From a checkpoint of a small mixture-of-experts model trained on Wikipedia.
Experts: 160 experts in each of 7 layers, 6 picks a token, a sigmoid router.
Training: 288M tokens, 4398 steps.
Below are experts of layer 3 (counted from 0) of a mixture-of-experts language model. Rows are named router (the router's row for the expert), down (a neuron's output weights, with its number) and show model dimensions 0-191. Each number is 128 + 32 x the weight over its row's rms, rounded and kept within 0 to 255. Numbers have three digits each.
Before each expert's rows: "comes before" lists some tokens at least twice as common just after its tokens as in all text. This comes from a sample of Wikipedia text that the model never trained on. Tokens count by the router's weight.

# expert 6
comes before: "\n\n", "-", " The", " In", " He", " ("
router:108149093089155158146120111158187129122177161195160103160093161160157151129118096159104107128111104191131121205122122145121117119125167219161112125179150130159197078160105202101150105184135135161131091148136160151105157143097134109156066122134222143155178170094079131115087136151154117145158165129061153167083119144185109133124122145110117149162174128087111103125141122111169181110090118113097179142107095145127230163083126147144085164146099111122155124110098175137101147100142114105102159123105114128135131107134092143099144215101118093091114143106158078163073179125130145127
down0:198130120128169121102137138149121086152192114112109114152079159181088110109139119143165144122123130132129154181125127138126122116144096147075166139079112149139151122111142171122113129133175092096064179127134156176117094150074194147050144089155066129098133123100146124136126133152124132189156101140114172108125094121152073097130152111111125136187134096117122104043152080083166130080138112131170107159205136096086150071115131162126135077130113172123119172101173155097104124118112077152099128081117085224082144115134185089156143059081172131077163111162060096086117140146106104120
down1:131155174097160163137164099050089124120107139110104119142143096128124088116142116181135136148122095117102148124138130147178152069108191141162105121096162113137105149137142042182105147131150136139108087054103082115139103189095133169096131125136139136148145156125129142172086139117109212157184164110079129177127112120134129097096074091092074098135157046134096148148164112131181134140191137132154162159113125160171134093114129130142136165092093074117124188158102149155124080155101095146163080168129108124138164100163111096126145047077104160076064130124140132144125036155182148085
down2:156169131120187135139125158123142141135093127102112150125151137097091077105133140101175118137114156139146072169106077147138157145152141081103184155152135082153083173084095118184112131109073116114155129092141151096110147114142097176107190146113059146159164080169210168088145124113105075143087190084134160131142119123070140127170145124078129089069060134148115113088158147107152177096102135133135132124077132089095120154080082136138106099130178129062122150131092115156061075121103179103148096202119137101144098144096127093098163085109126062094163129176140161067157116140128177160
down3:131127155113122112173148121143072135075175121131102108138067130132157108112191145118078178162161128115149171188136131149081120096160176159104220162147094123135108146107094134190113108155135045081143192119129143152156087155143043126082150090124103135154129131175116148109067117118189105142157063153046144146087082097132136099083153165134099129115112120150140124143149110165058107134101144162141087064098139162114103039118102132121133155140156143126113162118136091105129120121154141130089096118199111192142144167080091138154153098111104156138119112133131083140082122111113200139
down4:194123117120126088096141141100080133096133127089072125111112119116115137144086145110165147186115088140101160146110097131038081085149111130120141092097104149200124131189185158103179152142126126122156125164115132128104148129159105079103096169085116117160113109131172112091201088094142121126151155165110195166147085075120135108094098176127158154095131105148051153102129123133073117126120176122111088184111114138142141113192140109085211056106154056112108130099080158140192101143100103099106132105121128142131123092101115101099172069123143094078156151161129109108067126149157185176
down5:118067186082135062151077156113156112102103098124141160183143133170121160137140117105100119167108168086139145081179132184161156169098180155121092091158079172174144140142147184150108099159181182156120170109127097166127123095121197142120142126086113173152153147134121190114118096127121088115186120103104221076175104121114070129142110146112142150129121172080148119182133124137186141164108103105107112160147091141129120068067072113088104153095114115139136132164130174126130113142143148161163111134084159113111071105180118126141147149147127082159094108102072166090129052065156137108
down6:129155080158093151106085128074074131153090144107103126122150099102104140147155135161133156122118109145104138123080205098105128082076123103088183116103165109112147110123146117111106134209098122180154120099106110108137116111168120112129167095098102087169146163075148143178059132057154132151116138133119201117111133112110131103091067113164150148127155089121137109115140129141066141110076107129123154136084074195191113171093110170105150108147165152156124125165154127085115037117142170116126185111105145057084145124118104120064064185088063156105151131131103140182131108168188103159
down7:149117158151116129173146136129196144152133115098096142255144126153088089152167087151108121146186113141140135167124120097153196131146107132083106129167070155095123116142112104088075118123143124122227116110195071084150164162064078079083107131147135129132110155158114148125104182114108146141123073106128060108121140165131127103123194137104188063101165148067149134127160127121145113150138099127143109122150154094110094122072125128102192095118120116092143144085179133131129121150122107116126114112139118083081154159116103040123127140124175155154102150075099069160141113102156112113
down8:155104123173134134104139177143158129143120142195157149125123171109179149186146148106166083135157218092136105110168167060144096108112128160105111115131128144122106094199136140156139140181113079105175124166101122115170129133196055119100121121128081135167145129147144084176099151095134148066124073102165126168185097188109149181109111133041083112133129137099128132164145074116134141094103148129094119142147132097108102162098113167085120136159132138157183122154175126061097172127128069097153146126163119100114094120155165152136088183131127120121167106103168087118120129044167205158
down9:089103120085137091131107119153117118115172099085173116232100150139120156160147164181162179105156131084156124187159155099124167162121166093099127098114103091118146155195066138103117148142133142150105114158068188136052140126141129150144158088131210066141116153138167134140110147090162134165107163144106105131085092105179190107160101108123159145126127177118108156045139156086094116135147151109128137101093116094164110126163159158096156107120149127146083153149129133075150122106198173115095161049103078107141114127093145168128064113140193173133118110114130171138147098092147118187
down10:113139117160117106116111096129075099119106136177083179098091074151180113171148098137132119119120108179077117152130139117088100076113127124158111148083137013143107094075120117144123133071152067128047118114148093161102180142133163125109156076149149077141138171173138187050102112137177129129117144154134098116093130120098150105105095085151123142131160114077043122081110152153177062168156070090118139090134101113157130144139114099129115147181110080102112122076125166122178154068172131115147131155162127112128107096138163089175120174096096144113105114141116109096093090157173194138
down11:115104091111119114147128121117088120142101160105111114133146063119091124108200165103103167107138079103146076105092145174112091153171130059168065060155126146123061140108134130083150147186073155185082168125123094144078109134078104109116154121134102140152123139205136118175154137093073080089166132126147153121180072147158168171086133129113135120177138066108110093147097159128145151125159101097095198135153111149123170146098191179194145141119160179126069134143134122146133125130156172058111123139125173073139069158081125148154150111126155159184111161122124157097129123134118071152
down12:134146164072131134113092100085176111166162127156135135186099166151161102138141136126105112121126060128099188156126122172136125100119122126104103181122156143168107147092047154121174179146127125056117105162105132124133136109152186115118171079170134152153126111084128136113114181155196138052138125096193158173091134154080181079135166129104154098168115161124132102074150117167130126052117096137133173174171125168026167084098190076098057150098088119129135179163114139087118089118151131122117095117138130173135097153153166152135140131085153139186138137133112110129074125147100137137
down13:093143161072131165220130144118185070125116123147170155061131117108118180134126132101135186142150176154153107097159075153153177159139119140110136151086135111131174109148161134181100155047088089081088059130136155126138196124099166160104159191106124131105108159145196115086065127107120123091125158128108134131146156107135125137117140117131136130128130181137065102105116194109169112132054058120162116060130105091132090160133134141137140120131159125176099139136048146120157105148144197148113072139153099073080107093110183135136169134175138118122148129088150149136082109103167145133
down14:087126159177116135119113104105133145146205108105082174170070148099133087143072151075131148166135104132105108110100101122145151163134112108144106131093095163084118088111152163136162163184108194120052111087185091137163116110157056059134141135139100096127100158138126134192151143116134150133119135079189119124141092102207120148140067147159167118158070090085156121077111126113130088144111093106155077172180122162133152143168093136153140196140062112097155102107137188139138075128175124159093105104143149132126128179150070175111115118160141129149197174100077123143134090092133108122
down15:102128155057128180105082147160173125103111108138090178127118162185139092084154108084090062135100135139142144119076101137164115126175087131128160106120144072134148155094139159139143130093074114101085081081114097114076139178117135148119111109177140117160173149126101066124112137078068153117150119139148099143098158069092135139156157134085157160125099120101074153128101106123129072071163070196135132103110114187127134133095061111069104119059118142115093190108089142162125127138118177172124077124134077123116098137118163114139129078182176150111152126143120169150142084047085177164
down16:117155095090167166142102055164105120117159152092092156091094123170108100151165153155124168100093195098115104085130144143074129110139087157092093147123098126061126118128158142133126100163125119077120071088147134117168130120086108150148100164153094164097089124165145140132128111135159148090149105082092144152128136089091102179161093205158181193121089142143111178102152199082141172055142117112127094127162126156137096129172061034144177181141183132110113184152130121179148136100075128143122158103152128157089101140129129178081094133150067117103155168113168087152134112113104092114
down17:089111170152161107127138151080078160079099154148131127125134086110119055092137082072181110123135172134165126131107116112123128129107114194116177155121176090173153165174083095121100166170166116122111109138123161108146106086109127134093113118085100146220129094161093097170182160156111148138114138221147087185141176104136109102122054136085107093119093176145144143095088157162110087187111149136148090153159142070107157084183147083173155113129131126153130172078048185132110147108117135093183134150136132132109129173151112145117152132073177105131154142165146137081116115087088151118
down18:182162130152106178200142129093093106166155189131092074159131126152111099051119127113176067121128118120152177122166170096130119103073105152086158134137165130195145126130096164105149109126093111159164114107128166092047139093101150088080116135077175153175094191121156165114122179184105170143093106139172097119134136111147139112144129111126158090120101133128137121160093184139101114243171149122094109113168100137131105148121128128129115085109122142094170124105079193102144133100063179084145125173140122142161124145147089108108120092165078087136177128169146087160165133149179160110
down19:172141080116130157060122123159104126220107170144137131167087174149158181114155086127121138098142134151121091166114189121166109143188103134121101104185074109114158113131150156171118114113129125128114086130134060150137132134088125110113126091131103172163190151165157126115107155109153100095082185106190149133076105112151143160122136120099103150157118157105144118155055086177144116115176101155159139125149123177139102155167098196099106151154082139078106189077176094143141157188081179105130093163194102159098108131133077192129135105114151079192100147133197090103120120126099146120
down20:123112103124087122125128079089101072176188169108207095126134056103109142151174146134132120171090142125147118158128094106151117162136145204154151088132173152186133072135136156122159100160121150149103100166119116163076160112101187118087074160131136149161176194066162087123132089122127108138115093180129120144178113113075078106120107106139163085145213099105095139142163138172139157124129156156189049153102099109142176166150156095101087141121099153145090119097053141087155093142158190101066170148141118123139163093117081115128186115126161141134138105147119132112078139139132132152
down21:165143216143091179146069113099165121042116060107181115136128117147108114117110161114085104132147135119112139147192084172103090109119178121158104156140076149113143106146163096136131167122124141134170171084110097138107150125165153132170112107141090138108142132135128144103091085110117114159193097118134127098191109153141015169108122172133145097134129110133084087199144085085133113160114126093164100123113146089127086132137121177191115095109149137205109106154119163061147081139178071158138139137175156147152133142110104128176181137119182115091107163133106064159120155174134179119
down22:129107116128113129126131170048067109197098072129148114125127086110122153165124077077075203137122106180110128116121159132130117196138137100123121158132140148116157091056120100107138075145117099174148131128096142163150153062113115199154079126168146153097161101144132108130190139191132135101133101177150095100142117168182190133101067136158130164160128087124138097116107103154145147104119149105161119090128134186117060093139158181139132168133089204120119139131079111154110140098121100137140126077150153191105096130106080219130091091127042154159174139133144105124110133159100129142

# expert 61
comes before: " |", ")", "{", "_", "%", "u"
router:126161125112079172190128146094149157173108137124146141114165124142155151150117080212107146182214181107105115068075140127150063155152117148154132139121111150158134103106085133162126088171100117173120103170154183114201109097101127105122120116126201174126136167129137098055112163101168154203115089085086184096082075164113140101155135120108129196096177133125155099189076167123175167108134117173168126120136128133181142158144082124149092121140175103113087127166107166158161114129138160135109162095118117129141132164052103151146118173096110125152158135143137163125131144102110115193
down0:142167113120039130126181114123165148089167157079109191139070106161156127097150122194113164183173143145108141126161110132111178167107134121132073098112111078121097137164092182167172139112141154129040117072156151142134131145099132135107121111109105105116065055133126123136172120142123148063151123090155203076147155125107074117144126075154127126127165120069119135113083107050148097148133107133110079144178142134184163149140096126116129183129063119170144076129094141181118124178113118165083090102126145102111077127147171188149120125131112110168139114178095165134134097113114085079
down1:160185118165069198098114082145121183158144084139147109146110093162155107072127132118143106118153068051103163085125170138171136085159150112127127135126138100143185104129088135180119146070155134154104115124126144121122056115090165117095076112142192089062107152114118140117149103148119133116216170098145118151121125084062097096143105138131187108152134068125121090128109082122151147159106075098108134128106173104091079076097213183143125157124040130134177127134104166111092113124086140111123147129119109184110137137104172149148141148095124105099106187115140091096101064095135128122
down2:183125131077191192124096123103105124156108120068120100085113132165075111098117130172188104163075120146125143141109149174067133137155153108104120091116171154063125150103115128161075133172085184063105138120120158125126110112170141147085133082159135123132145122130101136106098158181158077160118195131117072126098090166110234090143106093116116090163159135154136138129138098080083182109144154086147121126155136121170103121131138059141152103117102147109117149116078088139100160114091125139173155117112101080125139117092048106159092141164107108081087101178076071135143075142077169141
down3:126106120139144130155140123150100141140087063108125034164118114137068063112213129103118138156159168129151129131160100119101154116124152058094137119139182120100137164149165080179087046150148103138075147138161083144158125089122114132078146081119176075155124105109103184112122128121144112113122105104155098161079072120165169142111137107098129065137142177135094168089099158105127106138116122091136079140104093139156143118094135107130157124107121142156061120174144134135121102178112166124140141092206134160119130178150114133114149178080120066100206173104114116121047086102054137163
down4:116111137131069134122157108030086110120119192220107161176120127133138137202116156175159148062149100135089130130102109186152148093089140177130170130056120125161096147137126131112152131122098130198061127047167113065126124119133082033057119113125105142198151178134155137134153097190103133160107070167164181148117151173093152127157143160121153149092112085090146127128095108111181085155129152166117107100128126142070094155141134125123129122136112082090084124132096140135094163124136135159183122133161075097151135115133157156113087141118085110127128099120126110093107115159127149144
down5:146088095163164116075138129128116113077121244139095151152126077102105078162194099117066120156057125174117166106161152134125124126165138168111092076138116134091137126126082099182121136173120204175110147084122120150111092099081155143096130109113155097141091133125150099115110146119147105093137137106179192061176151085150085173130105083122126129145098117094124141113156106114122159113166117130115115134153080188116103047099112099114110121067182114111126184140134095081098091107139126134155131130098139071122201077086183092128126094107086085149109115170185120128142145152134125172
down6:110073088145157130042124159122121136086085179060105047136146121076111094109115129179094131083131129124189112171145086146142113135091092176128142130140075095131163100191111118083088070142091108108122141135151118137106138200107145132099087145092152115103091162106094128137052135122153112189090141134138105107012113142169146115126133099143123119092161174117155094138168133114137170087118157123107137197163161189149155127158106093156176107140130156142117063112141067112106113190129145121129159127103147118174106085156078099088126141093176170141113105136127171145104083158102116110
down7:080082122119122101133104136105156159146077130100132185127129145145168082097140164098114127135109164121114080184138140135144097133102107100150049164185122137083168132144144153169106111134127121097178157140144146140080124124160119087118183163138097093158094128145170119137099131065061082143122129178112131156160115073140172079147176119119153033121216109090113101079160092171123132177141136175148072154098121158182143121134118139153124064115131160142105131083156107143122075103105130112128064136091076066105082148091158083166114056137155194103121134072106094130135146093150092143
down8:155160121122090145118123100113127081110122140136150160085118157165163179132123115151148177138091210120119102161112181107092148077105121122154126164063112141114094119168131160075127144136169073085136122141189135093121125158062194136084176110100085133146144134125202128193134129107120181097133118141166117142097150115143090109140105151157135076147123126102210111141167129149137147188094165108086080152147126148110108195151137136130139140170153158133144113042153158126083135116166101173103165133098149131057139168084085080199090148183167099111132111107159060130105081100112073143
down9:102148106148075149154127137097115097098170105123144164137139113101097078141100174196141128112118104164143121216118120093128130148143156152101167092147147106074142126173099084099098166152124123197094171126110158159097125064083152132116165078113119095112143152132137149111068169111131144172132220143133098101067215090090172137139091125101162172124211127121147129153156078137146171144121116177151113119109099097158069080139152088051145072168149061172191124117093114162137074095142153106138061115131102136146183129079154097134122125111109116120098138098139097149109114145150133128
down10:128111167186136171125080116122138116101125163149080110128113079119143154176082166159106117178132140148130143121134076097160128126137113105071099166147106071133156071129137156118137063112105083135121112136187133137089143138138133059141164069164084159111120185109136125164093144155188172094179144153066192121201126161168115218118144117163134190116120100169067160084108135107139121135071153070121080108156146062130102150116054080145118134092179135134170114103112126108126139090175153082142138089119155159074138170174132111160182133087140152144119137153151116110127104146087161105
down11:154174123200118075144149118202107111192061105132094127117140127121198135149108176084123148133117085065166170110162125090168172097127140110136072140096098129150057136108132157088083144147193158154095171116172098162093170094115100144100124134068103108124088149114135115146133116151163077093092081125145133066124116121129154160164120198145121083156149123084060088117079118061177124144164126152147186115173101124083148103113111172160143144105159114095123132133118149055128155121122191090153161105150202140143152070151100149128104078142094142126135148171095153144141100127143124133
down12:157108118138155139100112108174136095131162105116106131111178182143192156113111116145063152060114129132139157194120139132136135123084108122162192115144115200108122146137163103123191194114130094124201124174113139117172171112073121187153047112183076149150147141143115088139163144139189130145132148142171158201055169149150163131094112161153154155128139146157162146113135127207092147162111111150090109120152155093119093128107142124186132105060139133111134149031106106101141092119152127137136171069175155151093098116169125140103180124162074091119133130111170169140105115098154106130
down13:057090134138134176194084102188117123144126114128197133130097125157105082179147138109123148148143197082148126140126069070142089115115131115088171156172139120075112173136113126066145161068104105100075113118141127169158183173175142138094157105161132090146122151153174087171130049114092122120120117108093145125134101135095120084086120093150141108086184138177099169119095120122174169171114095092127073133153106124136104061126059129183176181140176106140117137153061167096131058135143105106151083127122118115097135065193146124096094115142123125101149111143133097150131097115129120085
down14:160117131113120111174109129133117133188120141032137115145133149105138136148195148138125190154148157086121145129084121117156107187144138198147084117155158080087155152153131138119221116128116088149131106120168150159106186164197095117142098097091130106186109101116153142136135125114101136102143185088121136151173082121181113164167070105175168095150091136117119136129166146120073118112139188076137145124141145097128118120160139112116142074115121097133136154153140132141071083151152168157139141086184145152109104112106151146045128103148132130119123130059110234210151076079141125182
down15:119095150099132157146116091115166118113079144148116147134116083159115099128101116153163069088098083177119146136120114172116136134130135057126125134149180172124100150055085137090175088176133116104146165122082093158208151102172110125119097078078141179123113188106089178125136042138141133103151142147065199117072160129100091150118187125126182161102152128135136142137164037198114151181055063210134145123171112131148137107089080113115096173103131143124134132128101104121111139112165088115130092113132175139131148164157118120180157103123120109113123104126156108128165101067096126117
down16:114134134120087096162154118150172173144139110125058097169084150143132107135149110130128134142129144131112223167088072097111111133082127102134154217157148194125117116191142100133108095138179137032106163152105151141118133098099087160118100125121141152079142135107093123086099134156121171080098115110102101108087137128111138173080203182167112082117156182099084094125157110123065077158102132171111179139109168139140106112143119089086140089149163161098173117094056128127150091140102134156121117124118129134103072138118109140067103088117126172077133212103145103086136115135108148058
down17:125099155147190114149151121094130093175076142184117100156137135129141066040114094100090135148134080149111137046162181103148134199089153115178175102093132158129146166083157102161060151167142139141121117060170126143143116082084110126160104078034156130101147126143163117113128157126168106091116141133137139119207166087095099128167112189115089103141113144104081124129105100104127068183109085158081119102170146130172083099145120113144135088140111139146182132137091104085129121136103160125150158160106129149142093121118138138100097064062167082138093113149188124120144138082097158119
down18:130095153121156162188067086144162086134121134144117094125061161060158093110131112067129142070146119086171089162139185148085112101132084161087147139104193151135109135155172171089077112144072133117106134164118144146087120118122148168105117169134183112164165131149158090139172116157166132114119042072180147102154108148179178109122067162188141114160106186151099138154079104096146120136147086136142119130131188125168087189137138108114135125119148121102099166110118119136183110135139121046112130136112120157114132152097125137066102067148159179165153109217154138150134125106125169098
down19:191077091144137131116109118083133115109124128128142121090196192163117121107129118142144129139157120078080152082117234115135104156093130135113107096208110145128164111099108112150149081101187095130145127106165099150109184149174085103145177089119105120109114127117158130127128160129104105219102145147176143132087153125104143164108089162133171108141103129172047151119124087136146081099165115118116104136109057130087063139129130170104094140051135107056136189165185163147130081160135103147113160227169078135134189143112165135132110104127150107131116125120102125089129091135101121094
down20:152169128162153113137111076104128098147133099099152097163147119124141196127158164172136135130123141161163165129153083164099170120162083126124142133090113113082168121092122130144150141127126106139184188158149130163109086139142174126128135098050166078166160170101153039149129134184172158128114194150195118073205041154089089198099118110095209130080138156130129124166166119108116071136147146088148104121117138114108168129168150130150082103110139152126175133124179083129142146151108109104112123140203112119131132133099143162154094126117180138117155150168106147171101065084100075083
down21:115113227168086182161139152110084090134055118106142141121145125121076103129109177050073119131119137142193133142143135103112156123159095097130136117142147062098153064107167161134169104109109180128172105126112107110090063097149139109160077110160122147117139094149146144175092174104096134131155138071067069095217133155086152110122091197141116117152145081112111185164113110097134135118108091169129127136157110090133158116170063193138102096114102126162128109143128087112214127137166058165123129108125126146084173156088150101150135167127119125111119149117089096095104092148140142111
down22:107137171106164132168148110152062090139070157100091089104130052072105102094147125156187186124072199138163130135100123107152151084183085129113140129102115072123160073145169111108172127177104102228152126114126098076116144119108099134141129153100138156184137156135135118063104170172132148161146113127174126112097108166153127093159156113132149201131147104094115113168169144142126121193201095126152154078128121101104135099136133182117148130126114095085144151086088131167127137138126122085174143085131104197091099131080060091143116141131091138094155174121153163087134113180139130168

# expert 120
comes before: " the", " |", "%", "″", "°", " km"
router:121074106124062169163179102149121127129123127071109160110170140120177148167183086140169124197157139153123186109098113090126152197176159179116063072111100110147099080141148080146156131131116125122100102157129125079108153084139071085121128104072124160182101162158090146162115166115196151189166135172125108128091152148119202150218131128125125114168179116128094153160144117115149142169092168163112132134141080130131108112149132059153140171170113168145112149094090156089110096137134065101128125122152137130156138129113121198089106158137110108157066177166093110149130142169152110094
down0:120085135133140144153108113048062063139137089078093113134110168166108074063162133149129148144155117173129164137173092157138151150132128119096145137101156121123108158099095135147163083191138100083126163056119108148176094162123148108099119118102096149139147142129161107132180092110106129104175124123182080069120171144113071141125156120106122153146113099125129113085128113144135158119106108126214092122141098120093121095145185135149081114142128094192165105105160149172185135139126171114144122201134177128128139116126129179221200074171152064109047113122136128133192130098096089138
down1:142136087112116128180181134104133106133156143148060129134124110184165127129109091062132095080136119156165131116105165119199147135170132151157138089094197147178147167146135111170124103110127139100042083139139086168093089109135132106113118108117096125135156110141167170117102147168154136107155169186162171151173050123106113093138162124132093107192080100145110161203173081184189144127108148121118148172096146062124183133097147125108111077107107119172106090161117091133088161124147137129105140126182097130207076141117104083133161122149119032114126121102130139084157100141086165139
down2:183084090116114097130063083202099162079103152126098148106174143148112091190132149142118074110129134107124066119096126150120122152101106117131120099084073142115150115085062065177127095177163125122171130144047123153097134090148195124166117136160097179106132092126159139106179131117085134155118094111079171116134095172080146137126126108118153077121105150172145122184152107135111157172195161122167144095126113124158169191076097136139031142102149112108128078137154176145083135098129125130184121141120120075133153162121092141109129105110135178155057133120093145146152089121172089174
down3:154179047086110121172139092099113112042132152155120115114153155060248120137138111114149123196165134154134112095098089145159108130146094144080133086190088193130156156102086139124103055153137110125118207101137089123101113116122135119075152064141132068131083126125162143083122186128145155120150120123117138130094068153163159142108176132142127172091106125144077098180088090134124108114115124105132112100103172157152085109123107149124055132137131149089093112180140120147112077149117158083123124074155100135153151083106119129122134146090127085156121099117135146133076111143067074178
down4:162143118090141055129114135132139092076105090133074084164106156134133132217160165120116091142117133130156131093110076149097201043140114183110167106151130116153079159099145146123105167082075098140124143100099140177169107121141107153107143144142109134131147130083120138117104066164085053091141135125141161156150112170097163095131143134163152171086153057147077150143179139185150127183125083063097119112141170137094142092106151121069199134126127121126134160068088129156100107118122147138142104152104117193120125198141121123181125129185086118077124095122145116143109089211124109108
down5:123103113168145093093154127114117133110111184136108179129100107098151126141131087102092157098129113172162119113203170126101093124100150167126178112132137126179091118113123127153169137124157129129165122094177157139137102068105110118129136158081145136207072160106163155105128135174152096121137118093106108170156196059174103140102118079122107045158194159134137119166140083153180129176128150106154153110145100122096154051128128120081204175204119142144146166088086129135069160159111125151083118096148104141122073082135111190100149132086078078117141055139191141107096160109122114128
down6:141045104137132093137076113120132125144097163126132075101186118149140067157096155171187109081139104132165199115183128146126094140110121087191142128149108153092135100150164112141136117096136139136188125145100149191140179100111155141136162104118135145066145164163135141056098036163144082122085156118123126110095144090104169131144119149100131064123179138144137119148161134189069105090120085142144135132111107159104098179157101105080096107128157086146110086184141142061147142112161115152182136158086169157137143136140122181100110159051128120164217130151166137164140074124132145100
down7:052050070135109098077114101131147091101097060142145119155092134066123139119080084097102155125097162097147089149166120131125131132142093174174079102133142119117127109113130160081141137100129125155080121094135095184025131137125122114050185115192174109170096149164155149150150184121151114129109150188096097148096164165114163131131188120173116085084189119127145095078088150132128100192129110115145097133191160130183126121149111195090130084058190147139154125109131172108119093142128085128152117101125111152114106156110126130106135104112093138139120139090196109137134119079102137156
down8:080134086141158127144140102126077077134152139092139142119140107119108129119139192157150118157155043101146109154124114161109156149126044109121074128112168118055209074084143143122127227089157074100071131158167168109146153136136131180126164059132112121150114144119116130173152113130129131080159156118116114117121099139130115102128108126097202078157110135102110142125160138142192113159074187168086132103108149143101139146134157153162107100079129135052159148097158141104130175088132084096107124130131217162074163163160181103140133081124084128140073116136144182112156099146111136081
down9:089108164072133159171090171125106110137116166157129146218123137130169098157136148153143109088128103133185130168095101126196114116093167157095088091071117166141095159112072092124126122090082118122144124084151175170154153090142191116119157100100162134137162128114149149059107082131142144160116194113130156116077132111202159124177146098110133111115210106117174141080118114157159158101118132148149117101062115135170104080147166181060127123168132167157142119074086139132156107117153132100084059056175115124148141139126080127171081108106166133115129090096163163160165122170127130168
down10:136125103105135133210181095128112121065091148136092215101143113113106103132137103085093083157126115157123159130137123130109116104111070071132118139138199093080143155122189096100148130128105140087039096131116081098191125148161118123130181105189129099122095177105193169201139121114101148095128068084123129080145082146082106174133138097181168150186147158095100115105087093133160177186134133132121092144157115170113189108120142097155131093128159096129166139096114136123132098094198160122149155135113118166105145098147177085097103129118141103100117113175149088136078146183080141120
down11:121087114091156116118153148116067117191163129045116156128109149069119182149137161085140142029059109148120126160100156152134135155202141114129134133099103127179144072110123094083193117209128140114128152100155094109179097134104158104092116105153103082142142097164136051139137159166129086119145056152109149131156105168146097199208143158131130117095077117101136112158121140159091130112132097170125112172096098088094145133057127130126180123170116127158176093159136117147111122151144118125117175150117165131085102178106105111090120112168131107181152121180161143176150098095103120091
down12:117099107141152100065126072097095099153176098072127171160068044104149106166103107141159144084110126145119097110134059132109097150109049103122196135147129167127126053119200139155151132114119145096114133153119169136102140140133120125118096080118112088133140145103150176121136188106141109094129091138154146122108131143088138148125174131225100137131118138121063180168164106075080173091147089171146100156196138118086080130105101106162084110108117110131122124096092131089106093121139105117181176089181123130107147121126154129112147154057116109104097203134166062167132073094148130112
down13:145108101110100142104123097028137139119083097101149100154121080075113162177150197095164127139098096144048045130144083120166126115136135100163109164151165071127123079087140136172093117107162113110108137074101144148123119153168108066195196075142139111132125136151108163168171117100116149090128157160088143152193147123114171125132115175094106163149131104107106114137093121078151169181121098113141078108187192097136150129113139097077115108156145140156134089136105144118087125157209064144071110143191156110133183112103148159145130107058147097092138128137141144155136155105138119145
down14:133097139189172148169116131064106186148106154107128206138165123129137100098098124123074164127026119173084120162155110149145157080059109115126062159160146084115129097133190097110126177147090105136142134158132162084157160063137130104125106118097116171096111093114166179159132158148051152162098148122125152166173150187113097130143119156123183111122109135046091093116140157106142140129098131121083137113084134109084113117083148168112144220128102115170186093098125130156102120129146139083159102061126070101136134134098129127133120088123173116093073090120105174112103109125153142160
down15:168127148093128143151187168159136153116135123158181188137172074167135161145112176075165204142139093097162110138126156101138196140089146167098133142164092133119115161089148118172131157142090138150129135134119098106112087140180118121076090125117090107101102137103144181143098140103050063084176125172086116053143096124137162168076166086131149120051169153097115151076112118128201095165114136117130083123153125143171168138105143143086112154159139097124162170113167160130155103144127112159172125121114137124126196116137120088082110087180132181136131080121161143189109065108142175074
down16:153143100140155130079142081211173136124217144122125116142161164082191118176160180147148096113122105171131095110139153092215130121151096056084117140134120165148128099178133140105150144134106114101076128138168167129185163175159158147129117132127135125092133133139205142149141158116102142103160109160161143155064121073106148143146126127158144105146110148161140128129112136083133085135153041099080097088153114143173134039066183066107165116149124161134102135112122144130150133091126151121075157164095132181144065104175097085162113122141142191117138188154150120143156114077102124104
down17:114119131166152186177155107127090169163139119153105131122166130168159102121123153112073077102148147156121131151076135107081098153096146103188125153127076124148150100108066092167121112170172136138090063116162137146140163095096157156117176119149133132160097182144138128147131131120185158155150158106177100186155114170150055135141070112142112043118078177125121097130075177111083133118116132163105135075141107123172211177145133031117111123106156126110138076141143114095135172187139147134200162160128154109163108110137156160173074085071148115158112125094180101136137138097100110151
down18:165129158156176094173159110107132116132123099148134057102136177160114091174103147132046096107164110109152113087166160155124153088121134223087146110138104075186118164124107185081109119066134157164155136164143141140155100086110144164122109145110113115152155121176125130103176081206120142131103135121129160117112099113136138207103145099183195176165073185192119134157082210092087096106151117081139125154126138103097120152138151120170147096121105161087177110171122144082096116125110162119134154140108125146168132125114132163096120070140169144126189108130179153148169154120160143067
down19:138121126129180085138140158141130116142074084128140130114152161199107096144083119107152102153119164167176110172162128127060084101192105180119121105220100115119094194115119157170154158119163123138178130098138125134128098172033133086173128154147141115128171148105154160141155069172125116123109119140121137155048128117085162139210129107120086180087115110134109150106154100080186119145149123179152101110137138132100105179145033131163172082136139096155111116129161104110149112159133146100175176120122089141091127200100160100151150098084164193114119115101127108125154112073127122168
down20:188176151111143097143089069156117117156127134096167109131121100144144134136110153131170130114123150197123144086112137056079078094125080134109149179060125071127149137124154142172142087093094111128173096139160161102111154118151174126146107186136170134167125067155180101096112138152100149083141194132112162130163100154073108133136086199150138114112135139094148101161056102113144098110135103068122103147133139126139158132168149038129104084124094170118158144130161112021148112140186137083130061116114126148166107120096100171089115155108104177153138117103162104107172093129145079066
down21:134109137160109132227110183154110171115073166145133118141126110134126093091088120131122102113127129167097175119134127092061083146073151086157190079144158107087104141122141126108165069106102117112095180065093123116172095119153131163073139158157118144136166101137185134104093097146146129122129109074152103116087126115123102102100120140089117093107151138140203184121129096140163172174152067150170089088168107151160177149168134108103134113082144076125069078180134077125164142087141138149169128138141187085084112139109123107186144160070152136121118104175111105190153133166116051106
down22:120095123096159101104140090151107072158084115122126170069096121105110166117161096092121202115096145078103185083136116141110114107131117125135156132088140160078126089157175169114116122119140103132113132158121051102048130114119122134112120117083133162071192136118130134130147103168152115104115116148131127102114128142078154112139161106097153131132176146121102131132077140088125154103163175132160127124158151115145090122148130177136076116213149151134139112122108140154177130072075202090134076087102178155175081069100102156065150094204084195168131098130095179139162111208130193134